Weights of a small mixture-of-experts language model, trained from scratch on English Wikipedia: vocabulary 8192, 32 GeGLU neurons an expert.
Below are experts of layer 5 (counted from 0) of a mixture-of-experts language model. Rows are named router (the router's row for the expert), down (a neuron's output weights, with its number) and show model dimensions 0-191. Each number is 500 + 50 x the weight over its row's rms, rounded and kept within 0 to 999. Numbers have three digits each.
Before each expert's rows: a language model's description of what the expert responds to. This comes from a sample of Wikipedia text that the model never trained on.

# expert 46
What it handles: Word-ending suffixes like -age, -ment, -al, -tic, -ation completing words such as beverage, litigation, apostolic, finite.
router:519588440376534456504474540543465559532466505566481402423481485558503464467390521503455545498532410444577554446519394501563522522534532448544444472463494470488544378461499484580482563544468447419468534443539554555417465526491548431485483457539442549458483456446599497553509583398500523548482451434534407477572447494504527537533551492527457461536508485580518480513595445485434521456569560477555544441481512522554491642508536459489580520528442561547454471520527500461649453546553423462545518530509524549423573466477530554473561520485492447525520612506488529495486498530519418472
down0:500494541513481601533546567461438503436525553501502418541511568427451480488534447480543479601524482469528481465496528447498491564456459587609465490484559570524526534500529416564518470525478592550532512506538562459541399608530558552581542535521544424449503508444481512465489477537493539440510512563469581408506566496556478574448538475477504523512564595524434509545539521498458531572464473445458505596499497503313466480499571556519450617485426480472497521503471501564535479462529519438616518566572553434423487464464379488493525444560517525513498535509468491378514562563465423549

# expert 19
What it handles: Equals signs in section headings and legend definitions, closing parentheses, and mid-word pieces such as dunes, concentrations, quarterfinals.
router:477456357534542433484547492531467400564495484437479531519441474442568458490524565471499429452499466510510572456550506525454480528542492413514485433473475470442488513485670587513489478539544412428467531539446541544531547522452542519554490448492540509453547467426487479527407578459492420437524543488417446519624562571510464505553536406503518538480467517534413517505576505448531388385562527513443548526427533543547554575592521518525507568495467511582480528518558439465500494515478520485501534574505553502463538450576516631397486501509560387483482564535513492521545505462510453563
down0:551567574445485571504484509562410461460502420494404487494384493596440440368451567457483475514516438588555494475447552502450524487576416602521471533431492540496531507492569470535468432469439593520402554494553506520446481528445487561446576586564541485453486508470454546596565476487488520429415529569418492522426512594586441557485446523483511456484468507507498578537463469440514566499532495470547506535421514488579515511513574476546625417537476487511475459488406470464467488485433433579452533377446478527503482490537496519497545581513498442569483463505524476462497453463494430515

# expert 14
What it handles: Equals signs in section headings such as "==Career==", "Biography=", and media or career nouns such as film, series, television, novel, works.
router:439457460452526416485521571614529470463468459506506593425510433545507471497493519483519572465558438479540572532502427524423510546562501487545517474508494588511517449495533545461435456455463383526404547488486509564524524587545494530524464430530400511426510458555488496520522598507507522553553395481471471495556478483383473510605545389512542575441491600569478395484512463404424603529505553480532610392451537480463500574507448554480527541571479459544489429502484472495469443605489514539546483531558520454509513513540453528459530504555467400516583500446456470533425436487524495546
down0:547503471557484537504558401438584571500458526454501490602558456594457473460454429437396505468549454465544505482561520541580528436503511553449479528472489427482524532428544486530427447510508529455473551527527447500482433475524474440557438522468460418423487498510394389537497430516488560468521598409492534508432540497481555363542514417457476552425545525465470431582470583573486521473573583489463522493555496491540492519448456548475438420505513445509445460537424515465533468455479447602454416481500458488517541507484481496486469572552547419642460462420490523437493547464495412437

# expert 30
What it handles: Common nouns after the, a or his, naming groups and roles, such as group, film, family, club, woman, critics.
router:479447439479399426542477605509512445573494478459497526457586494497536514421473540534437537384490431524528597540551434491439435610500526519489410364528525487496479378486488446535453478490527540467483524539521602497490482591520485545505429438590451512393524472484519402517503495482462617563517485512496496436464470514462513540524467432334527611491544483532597484487555522483491461452559578478554494415475537545474453584507499505538450460510460581535487495534528448466568495592436405539475456525530504475455579466536532492487519513467526485538504522570516509473524423541464412533
down0:483439494496458542581493452547544485473368558539482516517463523496528576428476451590564448538462469525511463488488522431487578559541513514489508477561425473440449484509529568457522632534483369527538557419530380552517537521546461591456592389488484428488469569547528492541474422481525465584599408514492516446554513390589541529500499472521491469472570497437415590540540497447500570460550425556437484391492538526529447547543453585515507479507542575541564481494439537418543565535568422577497519497502520477555451454530506554528476525493515483424545506557462484552467529507474479448

# expert 36
What it handles: Noun and adjective endings such as -ization, -ist, -ial, -ment, -ition, -ics, -ology, closing abstract or technical words.
router:515442523441470524495505530641562440600532547484503489416481472496547544514482503554527546416486486447486528488504448505482453522474538467480458529508501490555435410434469469525442467473536492511399486513501513587447479475503538524527436414473421541501479391541501494528385474426479518562568470527514473454529476519491492536456492465457501578511499509518571562503599448519468533462564537411505482377451540520545430623554561486478531633582415554529454474505550468445594528584543447534509507484509565530467479499483494526492626510530632442464572624477538516438417428528545460560
down0:519498463460489477434459499510644511507392484467502488545554414435425479512500494501522448478479426526368580512494512559534505526411566493491524489547468561477433487546482418463537472510533409508502498530508460495479532573480497420474516502532635510475511505457587513512475422555364500434479473621452415490422420484496538494363448531479463505610425436507532510461519488548544474519467462450577548494433470523490563458540472391543460525579516513532506497434496610429486441536556456465629484453362456523472520534535489467510463486570455509450481517454542462517512521512540551520

# expert 63
What it handles: Equals signs of section headings and nouns about government, parties, awards and careers, such as member, Party, service, government, Awards.
router:524445459522462543488533501495496528551547515502484472493527470525540516463513446525480516441566498446541566439591423498430547553546450544558465435505518499492516519460495538551517455489601514438404489459535575533503495552501528494510378499583487509440530458435482409540512541517510556592621507479484437462480427495460575535472482382502537597536498539564545447499503362407457512507572536459523561534513632551554435563529490540458448490582432550474484496476475353450509440575512374570544462544533480482500551572555516497481550487511545455592556645464546533488486514536529488517
down0:516489537546526459499481515524556492416359477426500431502464518551502560524593483581463465489458541576416586486435448548475515485538506405496535514526500518538436513487362582489495466503437582439501462493600592450490555512505525402558423537505612531481533543435505504519487485454523492476550512494553440505432562387543452515479488497533536500554536430466472507606392563470495440573465540486495554530469509530442525485518537482514443484482563434540500437491516418498485546405478479520476553454501519511554569501505582531531486609496608513454412624511515433562412442468507408516

# expert 27
What it handles: Common abstract or countable nouns after the, a, his, or numbers, such as years, number, use, evidence, albums, students.
router:472428460495397450497437607510508433541523465442471501465565366449524488478524462564464553489528451536520583477521467432423471579513517525521414459490425490503507515500477520549460511443563526442471604556508511499555485687539488544480455435543465515443521476452556417507480489540490561517534477494517479478500481529465532578500507424465518545504508430645555490505512440492495494530662634406453529514501604555489522522516516494564495478488489550567423460554512398442521441621461441475514524486511428506400510499529501524476504515548510418516519545527522514469473442450568440570
down0:518511520511519408527467495560516481480576491436445507495377461529381494592557611421552474479543529435503474526461494530580560432520514470540562572525516458500510496420544612518557587484446442496552488520539489551573408490481523429468477555461431548499502451540539628546557461556540502491456516491498539602505537503537459513629541470490557503499489556460453567486461406483532427432459440543459555499474537469511508502513456505504436474506529598429524604486564542504437583484538488402563557489452458542538522493427506436478458490471558520406426503539519555437436595473578565458